Experts of a small language model.
Experts: 80 experts in each of 8 layers, 64 SwiGLU neurons an expert, a softmax router.
Training: a variant of Muon for the experts, 703M tokens.
Below are experts of layer 2 (counted from 0) of a mixture-of-experts language model. Rows are named gate (a neuron's input weights, with its number), up (a neuron's input weights, with its number), down (a neuron's output weights, with its number) and show model dimensions 0-191. Each number is 500 + 25 x the weight over its row's rms, rounded and kept within 0 to 999. Numbers have three digits each.
Before each expert's rows: a language model's description of what the expert responds to; "comes before" lists some tokens at least twice as common just after its tokens as in all text. This comes from a sample of Wikipedia text that the model never trained on. Tokens count by the router's weight.

# expert 36
Inner fragments of proper names and words after an opening piece, such as Gal-ax-y, Lan-cast-er, D-uff-y, Ar-ist-otle.
comes before: "y", "s", "ia", "o", "er", "a"
gate0:500503470494498456502516480505448501521497529546475518510521498502532496499458540476507513454533507541527494491525493505514508496469490456458505441483489509483544476505489474530483525489520453508525501532509512493500522483500459507495471520518545499504512478503574480516509530507445490462478465487522499498516487470496506516517488503473517529552507497517510487500498498513498477502534465515506494481457517472507473520523442476479450487489504511565506474525517482433497521483524490476469497528494553448500488525527521511455491455503468485491467529478527518484531499465520517498
up0:501535503439484516479494514527505527479504500511522505513485515523565467518508466482514490446503461485474520494516511474513529514511495481497518496490454520479481506516476507515524472501459505526538458516488536485540507484484503472514513479518478470497524445508529489459494507448497470485523454490492471492487456470526489505512492504443524484543490512499460470508510502482511549492560487502547507473457519506471486490535508489535521494491528500488504555495500513542559516548506537498530542490515495460511483517471495482542484503496466503516540491508500478526501450534535511486
down0:484446531509496520513466467540494501518506492545488507472515444511475508453499530428515501489470527495496500548531534477554553516505498459463471503510498510508481486452471461514500459493523480532506525517510496549524499496497504487504470505473472483473489502511493445519520526495491476531510448502462535509495455479498496492478484499482476483491562476502490509452499519506450536496483513516464461496533487493497519462476486499490483539487508495493501472441538488463521496504491531488484474493489482536461505518451490508515488461489499502469494496473468490538518490497470497482
gate1:514512478462458458464530481523488490514479491485553511520505494493515501487533501495471486473477488473459508501543487514485482481530549517531546483524493474471487527464481523473469527502524498512488521457535516499498469489510556518458496484486503523524477477472507521446466504476507502472476489487535495497503515496535471511508454537463473483510472478455523486477531528519484496531494520507479516500537504482498449525526521506465459525542486493463457480541475493490482508505470530483485494511539499534504538499492458499531531462471529486496507528544506490498503526459445475461
up1:540516487519495494487508506486496498481501509469485499513542504503518511514534493475506469486501532487498496510527501493521454557484541494534525519467468522525461463528488504469529506492499519472529517482497511493549474519455515492500508453509494458488475467473457504510488513543499455476473487482505486511475514533505527488477480490490518475501490488496530467522448475487500481509508506493512523497535476524485485536443515504518453490504467514479508463495491514509506492524495439488514499479478533492491546580522460504461479506457522432499494547525499442497485508507471568521
down1:483488501504512495503489505490477502514541471490522468558496547509511510553573496498490553543514543523514475473454537528533522484492529526498483507489506541492532470528502482524464474548515532492477570518461533508462496480488475515516495517513481466480492480467515496476516486470526500498544466486557474497446485536485485486485483525449518498468488515493512498496505481480509522494492461512484475494540525513519520532493551478475524487486505500523491504475485481525495548495525499487539514520488502497473465496473539492488497498533498512541489494454474476510476474534541492484
gate2:497451458496494535534505500531493504517446494507501505532496514495486496473476496438539503492509495487486486495471491499484511533500531460512503538499478512480531534486521494530475547477479522529479533520487520502514474494471481516491492462475514527537488505503496474516491469446432478512491496544549465511469513502481510478517474528508453536469541554451496538498498502521504480500496513512476490533495519493546503487515497506489494502473526493535467529503468524503514506505508444485474495515509498512500503539519475494528418459494565485486527485533483510511468474518494464458
up2:488471495502512517485504486490528436469529498486479485501507485505471523517486511485471485540522490507515497494531496507501560474527520540524513496491526528481536494465515474483516473492485442478478454508510494526498538470521493483469479543527483503515507480482529525483484475562489503488484449434496507482495522528528513517531485485532530503496502498519488492431462491484485479524474474569454486498557505465496533503525490446502493484506477470485528458530483495531493504482513536485552520487526540492518471502547510476509547529478514515486521513523505462489524525493495506508
down2:517531476502551487489521496495503435463483510493500493512546512532494499494494511511508484529546473532492513504537480516497487514534466518519528504476517452491504482500542537461525489506498491483536459493515487489486485457494519493498477486545493453517479516501529512527492524499525479476503467486489481435513485501464494513512570509557484490492468467516472480477501519486518455462529515505497453453483537505504479507530530419477504482501495504477489518497506519513516501508525496490502515438530488482501481452546499475551532528480483540485502512480513454493518532486507513525

# expert 18
Closing parentheses and quotes ending titles or glosses, as in (Bryce Vine song), plus subject pronouns he, it, who, they.
comes before: "\n", " |", " was", " is", " (", " had"
gate0:510525508491502502508438460520495484532524504480515487498535548515543510498511557512471481482480492474494478498512506494482514464526485556505476507461520511491504480503498477475466465490517504432489483507473545493469531474473489514537509446498512526465527487539509447515544497551478502443515503466502479487490460514469470510502487519504500462490451497472528521530527533494482459522569515497518499522524485521495553463530503460476484515518500498521522467507514508524487505501520498505510449478515507515490465536493486519502522477500506527469508507543529497496469472490548520496
up0:487503484492481487466515457489493472538520496466493498517510482508457530506587502503531487483485497487486494483536494524548500494483493498491503472513455549524480460517448513476522526517512510551495521527523509511514526530492440460532464506507496510473476487489500538517521525479553471478506519511508532476512488495507531518481524461494490490514537494521495474444434508517488519451523510560474489522484505492485480519479509520537533558539501486517532482540503537464487502511488489520518527525498492509484530476487518473532451511504487459512488498535504505488492483509503507550
down0:524479503496487508538451497552482493467498484495519528505508466543478453519514506483471488531476499473448533503502501476494502494479539484534474474470484543540527475501503472536514529503504489501553484542519510533563518510460535488469542491488450474482516455520536500513510521507545497523483540492519463482486470472475491463491499512524492476508521483515476488474438517482453512520483491482505477463521493491503511488512530495503529518474472519488526493503507514511469513488499496437514500505459509454517541461539515460524485515473547523482488490482507526488517507554507499505
gate1:490527468495499479488509496559536536507543481479495528510530518479510544528504447516477472490522488516523565468489549486515518506492488544512455490478533516509502495529465515486527495508529492514492512496526491496518460500507508474499508477502540497475525486560468491510549518455483490482499459553473508530511472475475512526483506547502506508481515509523522481520488488486478493526477484447494516499529500515482508484521503551489525519527511505493469545491535492523479510507533523463500463528475453503463537510510527509479491570541523484495488466507486491481442518460469521492
up1:517508517511473530503475520506542499512548460493533529493529555476482495534469544505434500476499495468528544509497487484489516542500505505531483492491491501553494482506490516513484501472506474562494500507520508502514545515538502491530503459500505507475465492562520536499542515461491525504476509498519509499505457496456464511505488543453484519494450546518481510514525496477484486506529502511458482494531509519469537492472497514496478473481490542466483527557525488525501513519536531482483547514533510523501493512487480492470485482540481456470485518496470472499469513524490481445
down1:543512501494484503495527478541537536535566482456507548531477479529508560475519504501461535462547507510494536531502503461517538485489543521492488512503534495548488530506536527518491491488521504487503521560508533505493494506500495507498490526483484515509517439471536473482527481481484502520501469464523506514495491478461479541479499539486516522521495533495534500489493467481503480510529511454462522507483500505504483549533535498523459518488489526523498539503483540482526537536543480447484543467496490527480540468526488501497517477483522494483514502476489478488489461488495489516
gate2:531501474543465502493513473534476498546482468497533513464497509499472474486499485516513498498529490484484520521455503538473521529513482503497485538523494522514538458523503504475477479523522533466493509543484551493492522511467518486438496468483526502509524432486521482477460464488495548516505517515510526534514490523504476522495504494512548508520459506515523504547490522539518463514535518426466531523468458455504542498502506501521471531506520511495539516490526512489504516491499501498465543543539490492469491511515504478492511500523454517455512504487462496496516447490480491543
up2:485537545465496491498506531429488487465495542462528502506499493485522510478504523493530508549520480525503497495514499465527515488486525448504503470528498511508477520501534514502492505473489472496470464470517520525554497456513541503471478517480495485487513518551509520503492491536530471497505464480504490513507488511541529483483506437501482501495528463494496524431521499495501485474487481506515497511493479540525424465527485520496561496513488505516469489526547465490580516464516516510486544466489531472533503474502489484521484523506498509533486531483523528500516483524532504471
down2:509479499474500520458476471501501496533529444464554522508481464508496480526511542532492525505529458517509496537479514544507496475562488513496509461484512517534504478500511492473486467497526539497559490500499505456455515512502518471486483492498502502490516465516487473479525479529480473505489499521491509530476525462532471495493499508517545459528509505507507508549521487513489500490472493505479484450435475493494537470523504513475509534518494484508508507510534555511491540521457476471454529514504522490517440534503465480507522528528514547532516512538504530503515467533472473462

# expert 41
Capitalized content words in titles, names and bands like Dragon, Black, Star, Gold, Hill, often after The in film or song contexts.
comes before: "s", "\"", "'", " (", "er", "man"
gate1:531504514511512516495467489533495520506538525513513465530539481496510486528556506512440476496520473450488507476528484514495529476508500498530501535463492492500462486491455477533496505510498515482573508489542474504497486479501487478497511455481527515537526474495495506526485477471498506486452457515547519534539501520507530513513527498472522497520486508507491528539501474443503491494556516518508500505471495526546489532509470501462561482482501513527468502499496553549493481534470514516509517500496472502483502476502512535466466505554493455505498462501487454502553508501542473502
up1:490499471453501514505516501493462523501507500459508527495502517488504523504497501466496497506511471509481494497502492481518516475569506514495514502475504515530474523461536460498504530525581451511463513457478512536498516542518524487490524528505456488522529552480497519505476445512444452457552520536506509539497519467536511500505471473531476503521519539479480539515490534510514475473498476516511523512497483501438522462505494475485506534442493461518500471490464480505515513544558505513506460479501491503464523489528478529490491468518515525463526496505500516507486505494476520507
down1:475474539497469455467470490495513514479500509476485501528516462473490535516497481529454520538480528483533491471461518495506471524498491458518521545491454515497512482507522507467538439467508479475520494487547512507541454500502501537515520457485517564519483521509491531488491467505506540467498507500467469539519499502514494466518525431479490448475509483490481466488508525504474504504499486519537507528499498478509495479518471507496505518450517466514475481445506480484493490508450559512482507520470528485503534507513488499512498507508476489488519480509483500488513497575483500558
gate2:541494516505506499515498476540491471504509502496515527522483534452500411560533515519485507502492496506476483490521505479508479454510488531482501542510496517493490500500525460509484487521511514507513541503474458535496500510514458498483550515531486486476438518511548461517518477523498467513557537519513559538486529520518483505504529513467508490450547494491486476452526508507488494525507490509502482514547477499505495548495504492495507491506500452476571479517498466529461489488499498545493466492462544487520520488492518503499521492513511515458531479491528489495482479504504466549
up2:442482472525478557456458558522499483574448501467465502493526469538531562511461485483529527502464513501517506550474498482480501520523489521507556540507487522476488516477487512497491512485506515497513490493486533537505515491460534474456493477497470504483532481482472547488499472511499533479518485489489485529514454491438510495503504521532480536492495502514518480520480494543559498529507457483484515480491508501474492484518521482496510473471509475499472496501453474511490450494477470508499525516514488494478473508523459494504448502517508496542496506497491527470514515481498520527
down2:516506507532508482458533496482528477479500507475487483532523463472509495494488512531460477491550487506516494484489517559452478513485567495504494443535494453502474514504485468478461511529490521507493517496460532524512490470491506508519549485504457537505512489508487518453437481497499510411463507465497492506497503487516479478534499483503514508512474522506521527526531484509500482519481470498509476479491502562471506444480472507524508520478517505513479524502482523433487495537492498527536513475485491487461517437520494521555507489508496510483496532510515483505492532543511486498
gate3:479464502522516505489484479565497467514538513486496545462459512498479513500491489494461541552505531494518525494508514492475509506510506503477469527537511521498518477535492450481489539470515525502502497534490493500472554507506526495512470473513498494530497518515523537497498519566564488481488514481535515551494516511499523511517474484506526483517526470502478456471504488490509499494484532546507460503498527463547475443454504502486475553557501521509478499480506504507516515502480509491523437482479534515457531466492485490500506492522528517483521468537474470488524518483559513487
up3:485497496506478507497456513522492576482543476531522493514470512513496479526461494502479493483509507480492520515457497569508487515503465522497506497493478476518423490493505504485492441541522514508532530421491516505499514501533528466500515500527541495524515505468443473530519516491533464520509504514508484461478522519471529478512481460531503524490510445549474476448511537499516508475470493485504481491525480483514493519528483511495496475478487520485506518501489519483564466504497500514493534530456474483533498510489488505510484490477551522498505518510490497507459481541464453507
down3:511513507453514491466474506485482505539501479543539491536524465490523522450467507513521499508488470505466553499507491487508543441496500476514494477514497471485497467528499496514548485553464487444530493500472451475455539514500515482499473496502486491504499480480454520506518484521553453485457498462479509530501504532508571512523538524515468486522519474511511468495496482514507537525519509530489459492496519503548522498492506471474577485515483491467522493498491527522510479536507528502493504505537529525530470520499448540484492475494486518501490489494474480541512484491525507490

# expert 53
Common nouns used as labels or heads, such as number, part, score, option, Location, Position, often followed by of or a plural s.
comes before: "s", " of", ":", "ed", "ing", " for"
gate6:544545477501525498505509523545488460490550460491512504504468514486516472550495553539497479458461460508505477496514493524472522539495524531466489535555483471441518477492516434509506531469491563501480492498526496456499494478477524512463486502504475503486467494464497498507482512536466503495492497469475509433511484468480499496475509497496523528472506485460487536469499538510527535509470452490484475484455543510509470499533490496506474519506519514473485512513491471544501495538484471501532494489497482509480536506485501493505509526514501526472490484528519545516474530486468508473
up6:512489488511507515461492526489513515485506495541493445559506525485457473526487526546477488458497550482483479490493478461471479486530486456487481457534522477495517495464489504543549486501491556539539506525467478518544471513479488519514502520478487545472480507520505474528456496501477496502507527550530510490493523531517528496527498528522551473475542532490487450473517486485483477485468508511538503535515494510532525500504529499531490488492535494453473487465547453476473508524496501501514531483497476521470485479491527526508499510534543522510493452481484498498513485470504503464
down6:475513500486540536500529484504500549488470541521501493517515492527500484518488508477479516523445506496475492499503486523511504486508465491503507515537477518480514503484475495512503478507451516473510512507502496532485506489539481474509482532496470443533522502480485492485434490511507515548526514512483563499464461454551489492552525515468452526526507495499487500516448482469521483524516499488551491541543491474518463510499517519479527493461549479504499518487507479480491504539480540520484499530480449511477526512459506571504514514499459511528505501511481521432484511538528484499
gate7:465453494497541492510474536521515506498502457500503492510505505528492506530554497520481530483492527495449514533516472522510505482511483495504538510489500502492523484554536548495506463514472528487484507474502476523501525508532493536499481534536494509506463533539494498541469503543528464468485468503521484533507467469518481491509480500482477524483496532517477462523528563455507457474504510500497546493510485507546457487517501481548484455480550475517497491493509478501511491456506492558454510474505520492510461481490490546518502491542519476463526527482496523509500474558468507471
up7:464486527539464519515521507449537469490500491482508514516504502498533526528541512517533518475523534517500551460521539463481507500494533520478485519496486543464517527523522545472527508503486474482486487499527481489476467481483546479521522547535517518523580490493500485473478487545536500480481502499526531561513468499458490467482541498490492526514532482472445474468482535492504491500509514501466511517522482512490502483473533520550530528516458469482512489516494492504522498494462488523485474518516484498520483505493478485518531471501459500525462456504494454530468498501518476528
down7:475477516517523472540476485489512520496471449488509477451478509485520495500477527518492509478540505484498483469543515528535455535522495523505461514457477519511499475536523518551461500508491536497525481516471468520489530538503541496499509532508541548503525518523466491491518475469523480492503538512516454505538458509544481473528542503462494536539507504506489516507495499480462492505502493526468535492482462491527480493524483527541513511514535488504472465550427510531507483545497497489473480501519532514518462507480478479505518473471507485501463515488476465537487510537517485537
gate8:511542521504501552507499513478478497510479487505527550561499472471473481501465443503478488525541489471528512524490528511477528518487539483543509532515512495472512521462527518507448514531490484495476532522533531512467460528512480502537487474507508492514475557449493509500487452479481507481487475517484524509461512507464536510492492497546512562462504480488496466464509527481493530487509472577470513516528522480467531514493534518529500503521531489501492480506479492496486500525509518452504529489512482513507508518505532529476513450501523495484467494507533465478491536543493514468
up8:503511484469507479502497521487505505498521481461517532533491497510488508468516480494505497494538494496520519496522545537468475480498497492526543487530510527477465504469493444496477506561500480513501519515564467497459498492502490503464510476459480458518485504514559471484518475468514475484487500487509520528473525499458521531486479499501504597481471467494498544478545489464492546467446509538470521478463497550503484461520470490489475541539578499529516495514496523502496496506509500504491524529519487523497520512487481492469518485491488510485494533486519501525540516526497458501
down8:527508473517480497476492481472500532528461447492530556509522432484488511537487505501531514481493489496530505512502517499489486499480507490470497464480520509472497469477541510510481480527502528474471527501525532524487483469490489480519529514506452524467469461497502459508487517498517482528552485515491469486518529540500565525473494506527504478505477474511485476462504476437472480478484487513482473507459534482500488458533501502490500519465577488468451518487460479496498483531504499503517500471454509507531504504458540552486501502528505505504459501479526463502499535558506509499

# expert 7
Nouns and suffixes naming a person's role or title, such as Chairman, member, player, coach, contestant, employee, President.
comes before: " of", "s", ",", " (", " and", "'"
gate1:504532490539538506504485520516469519526493506512477519508501509452438489443502525516473528477529529499552528471479517496449491521525488507499469463531484491508511518450530441515498478496476524514476513500510499532510505447521506460526489482496482528470478525503496523555487492490479514457504536478516541500510503506514451490463498471495479511537503477494493528505512461513528496538519497495520507500501532457449500539534482460492522491475499531468531518501538495500483520454493518504473528532508477480501481477498439531495537505501511495515495520500539475491456494494480570474
up1:472481537525470456519504471520489515512538527506472500520506503452482510464488505566486506472533472517518501478506475467536468491478503491481496477486512523476501510477467497477520487519483515509474513480465484514494472496531458449594515475511470513463484532473468469518493505486458492510483484496480535508483500540472514476507497461522501492495507505493500541473505536476472484462481487480554484521504521516468513466487513498498525494547519536511493566508517507497499505486526503529501518517502465496530434503519520492458495502548496456491479544468517505506528488466523514553
down1:477515508469456526457487485486474503507526460473443541472519454543516519510480513496519455469509480483503510522485507468556489508525533455485513489508527491481504506503541507479489500484528497507504544525564474511509516450513484512506533521501526547466499491531534521518498455491482531497499493482504467485537474469516457516506475473481541519497473472476507475532494525536500502520495471511474524537470467506506485502522513454479466467509453476481532480507490552467465510489477507493490532484509457479489458461549510493507484512467475509464510466486508507514490515538511530489
gate2:546521511514509520509535529527442557460509523535486539536512522482550517489500453524502540512476471492509487457528509481513479525527498540466515524511529496533510509511522482515505509469545530479503509520487497505514522524497497507484498483494487479470535553492544479488507464512484542480525460490542489482472506504479454535480481463504516504518487475501511479472491510502515552521540528464536489478485456480494485511519476547497531550489530507495507536509487483469479478444467485444509500488466509533512499497505464470533513502501468478490493508503491540484447514490525519516
up2:503503539500517495526526536497476476467497485518478461505494515492487487544511473475485538508493467528536465550531521498517477513464482493509507506490487470570536511510485527518518498486499455481538497552492509508517528529435507458510481513517537494469457451481485492472471512499563544486491528502508537462534477486470477512491492488520549504455506497464468511460531522492486499509495531520509440533514479470513496539527485484548521507544518475509514483498494522520505479528482504500527544511507503497490460510527457476490533509496510451506516471483527504496499535494495531501
down2:513486497510435512480496519488518489492521497501517535496506503498491570500470501515525514539500536478478473527490496511493478493526547476444463512471486485503469488506526490507504542510544528510496495456506517509491495507477507531490520529548504454458495517527517510505530520474478527483498501494515492511493520532497483448515536531502543524480467534522519545513480508495516481519507524543498561475516480444467494496478476535514485483495510524504490522502472501528473508435465518522485471477456504464462565508459534483564501519495485517514472505484492486504530471483473499540
gate3:529504494515496514491467529528446511527498481541489474497497555535522500505536510480477501531447440519491500513458507528511506487466459517458515512498462519517481548518468493525497544503494544516473461527538490497514524503515501521461527527465528531515533485510548492512529489521491498457480502493491493546542528482482507514492455519459522518489502520481532502463492482501503535466506525471495499442507463536502493492540498456470474504486485497541482468496521507488533462499505509484485505544536537490521515474541475482542513481476505499482519472534469512492480507535487467488
up3:478546527524442565480478526526488521520495507519492531486528501542570506481460480514521539490493499512484489489524512496472514507489476493487534461544476494501499480535483494469509494518518523508502498514508505475512481468467563490508502520501526515489530505493521495504475529486475532529461421541474501507491511515502535450503490513470542522524513502506478498504563478504510499467462513474516477515457526533526506460538450521480500486521479477519489483517486513515513476431488511505557505485512477497529487510483469500508490460522535475499512507485495520525551529503506487523
down3:474478512485515504466521466492506505534486477514541506486482532523508560499538502535515556517472523465531514499482452497478503486503532519521526496500501492427495488520518502494464539518507551464546502551496490555506461470490487490522520487494463512531517492530509471497480522534463502532443540463516541472539508495497509487474507498490554511497535506526490518510486536526455504491486460500462480480463524486535538516502506474460486499484466488528496512491515486493495490483493461494459448501539504483479516529511529485465487513484484523518524498481501498524482472546486530507

# expert 37
Opening parentheses before glosses, names, units or abbreviations, plus LaTeX symbols like ^{, $, =, and slashes.
comes before: "1", "2", "born", "A", "3", "S"
gate1:499498488481491476535511505473521494482514488477500496469491496477494533497513515564569506517476493511473499512500497500523495525532499544542506478461504522578508511497526471469488530478575486488533529514483516552523506501501567478535516501514522508504464462471527493500442491502510486472513497479498561485482499491483458499498501517496484495492482474542490511469493485535480480517524556536476471501499542491531529488465501488496485526515495491488492502544526545547523528491518485505493491546496464498521513523545501510502561504504465503519509497514507514497532541450503487508
up1:474513501477484442483514479499500504539459531457525532455486494497491475503503486527496470472470470480503495500507486500495485521498478484507471507455500483484519523499504491436454522481491501504529526524502485467489493508460535495558491475496509496517523496491501512505483504550453514526522524533487490466486444560499513523476474493452494517537498519469517497511481514459449483524526472470501526488498476490461513472489504466463487548508514543498499475503501468482539476471521492485527533515450506572493545480530509518470535494490477506513501467515468528517533514456499475519
down1:475541506520506498456474520476519511491486523470543462450509495510500495507469525527491508519514512496537454496513479493518490469519499507488490491521502526457496543547477512431519548512469530463500499554502483476480547485520473487500467529523522477509525501503475496507490506441480416506502497535481491515515496508510508487503504471481503529475488496470475499498474492398489501495501470511526536476505500482507491509493501477541518498476463519498491462466535486506495502475477486495444517468498461509525495492494516480508485527536514533505498467542523465535519468477480529533
gate2:531524538504475523440488495557469466506479453496517548467475480501505532543517492495496497508497476500543502474460550497472526441504522480506469522504484483519495537484509548529514497481474473491486516471524484500496484526499544532471516470465465515543500481456452481467433521511477505504519536471491515507478501525517513512475461509465487467500489493508502518502471477480505491539535514448505458468509512512520459501511488485477504523524497499497487504463565494496480530549534490480467497506521503480512477477478478484488495507523459528499490482495512526525497449486490510472
up2:439499532522477491471501528567484552486479497474518531488488460472527505501494512483518473464521504511539471501465475487536523534502469491508551528522466494526484518540514514467450468510492529507555472479526520514483488498499468545499476483508484523524512469450503519519470504490502475484495461507518485498508493516484484509532473496532463485482479555506483511468472529473519550520509506432495489457494507546534507492461499520447508517504487546527479503492511528506484533488508507504512528504504504472522443470510484462503489532508486465503511501483510517509486494517516543539
down2:492423510479508463503491460476503484490494494479504538488529538476534499467480523500494488516499512525469543545499471515492490527505492501516464451534462531519490478526511470455547510507507523469520496509470490478460507514545472465501481513495495514495475523492474478542551532502514482469515474548500469501500500481468527468492480477505474494485442497495493485524511531497510489498486514560478523473473507453488495533503513487540509469514523480530519500502464450500474513508513510521511498524410505457475529508504481472530509475501492505518503465508507454528535501541515521515
gate3:491505518529524531472515458514500495496471497502482486506472483497476459507502505526481444493521496474444483490520498518535482541517489483502523517510559526514497501534534497475509497506488496554481531483502484490486507486561522566517437553505470510496525522550489512515522464496470481464477473498516535517514510533536475510494506522465490516479486426507498520481446496506522514458525512514498507485453514493535491521503512464504531474492489497513478470519522530489451482493519505499482509485511523482473462522512495434493498491529466493549506536461517480475493476523486531474
up3:523455524440545470521479518497462458475523521505486492520497497502447495495541515476527513482490493551510484502446469497514490506478492492509490495525467537483495507474474489516466509512491501516496462498529493486498469482514525494525524515481520548481516458479496472550514475504526504517452498511540567487496474517507495516525524534487513479510497508548487481491501522534512453459495511554533441556450515484498491439528471492495509519510501514481455511493483464493509543525476533491509523489519502478489521510539510550485518520513550503476484494526481493501542472508501500507
down3:488517496490510479520512480539449494487489522525505502469492476460475522507482529493463456512464504487444501525529507460492502527534485489498529514447483529534492526516519459463519510469551553490514539478528500465504502521488461515499491519519490517484497538507506504461481496537469494511486493475521484508560509531480508500521517503502500500491491503458509500489446490561515489487471530521492494478504507518497466492483507505506481456501510483510506535529458516506470467512469471525444469527533547482522479493523455499541501499501422485533448510514521510497460499480515457499

# expert 21
Place and institution name words and endings such as City, University, County, Valley, Station, -mouth, -ton, mostly after the or a proper name.
comes before: ",", " of", ".", " in", " (", " and"
gate1:534549516487486471449522458533474478481499483510502522488524490476501499486491436463440513482479480492526536501504477538474528488468494521500475524520456524540471509521512493528508483524516523480466520492525473513478501568499522517494525465475535515519467503472489515498518489489504461483537522443482512499503533437495495507525522557487512473470560497492492480491583485478497494505511512475477478500536478477504486479480469501523514532507497487495474504493507491498535506499457514468480485499480506568480431487515505476500499513507510514500465497497490481468491465507500518504
up1:505514503501539509507445532521477491539492496507472457508501519498531488481497443490505519508487524505516479463470497537534493488498531455485475532482462506504492505502501513475494465453459508490524508493516480502553496516545505507521519524536519471494506518523458469495542558536469496480535479496526453494531528543485491518502530521524493523511500493530512480508530539519484484499526514461519489479524531503471525521480488550507499503494529501515435522474456491458485493477540516497528494501505453531516527534529520522494439506457485463481458516516494512544502517497450503514
down1:519507500532518489477502465489481512500494498474527522507505501517486543498513500523528557525513484460485476465514567549520477514481497518511516475499513510505488489487530495525488505522489531496496527521495520514478473475520498497491487504492559468471549522485488503489530480538496484486531492483540492518488528522498540495546460488520504525499481483537498497542476508465507557519523544534504482521499500483473488514501548498491539496563467470515515532544462511462518552502530499463547502524495513489491563526468514532479543551507479508541526520516530488478458480506520466491
gate2:487495546455489548490509493570479525512456540537469441483516513512499520504530487467498521479517511487515494508466499507493498501529525541546468522466479496523516487503523524535495517454473451474495477525464484475517481478514490469511504506490479482447518482519495478494506550511519546534528462539529518522483506478465538526493494507532511472475452492509527524484536505518472458498454493497505538541524488502477537542544485502484516508490472473493481482472515499471464504481479477494478464505477479483486526505526485513510498516516524491465452459520504500497548470497527490500
up2:525529509526527492454524495495504461455472490487488488501519490520520486487491528490486477529496532466475516469540521513481459521550459460504526511521453494516472496487513490533496504522500507496473514489462445485487513511527516524514522474514553507529462515473494529529490527479518499493517548511504502493450522506515501518501505489522498485505561495541519466475474500532535503508519438512521498480513468515458486488468512480484541473540503497492469526485473499527540414472536499475499523497458516491518474508524458478505493539444536511498498535506483494529485473492532510525
down2:498493505536497493506446495496489465505497474568516515508471496504509485532511538476519501493478542527517504516501490487535478519491492485519499495463440517438471520480503512528483468546519515518515513471493547499539503490484514495481458547477508484550447490516539517525508512478475548496485521550502458528468497484532517521510499515470493465536519509474540496522507522483478500502502546465560475519483504492528480532467486474499493529538518488526465480508528499520523487517532507525497443496496526485475541526536506506483543468538513505509498537480499536492502481550511507511
gate3:503521419576535490443515490568477494516465495514469488516504528474531471455535472487497475471525481483500518480463518517434486515494483547474489485511496535486527507458480505512513484476446513531482492534472488507523482478516501511517458501513535514496525508483491500526504487503486466541500510473496473493520512483528519490469508497493521458498555505514513480506509457482461504555502484480542500498488498473486512515489477496483491459486510500464507494506505507449469487530463531480458512522522511463505534490529559500477481511477533476504504518481474509477494508522467505496
up3:479519541467512496499484496494508513497505482486500496485535487503475516529500516507461486471489491464464479484518490505485535510510445492539482530508528470496463507514498522498520474452437492520523531499550496497527525464541478528515497519488467475490490500461527484545483520491557497472503512523523512496485504550524503498508548502486472456526495480472496491465524549507471482499543527456485509518504440482489537459472488458511474511519518506457504490524437472503523527519537556518481541515481491505513525495522514462486505520493441477526499518492502496469457536495491471487
down3:507539521522550465517538487523527492500475502479464517435480533491490492463525494474547470515457491480526501474515501482450503498488500499468483522407506534522537471468512524521526522512501498477460495545508515526469482530503526498485495528500514526484521470488484537526514507517483523513544495492485519514538485492481472474491483502527480473502511472492519492487468493516526461516476474537513529479479491500531502508495512519470543491500450496492496536477515498510462476488494536475469524477514466506482497515488530529534436509449550533484510477477537489474499509512511519454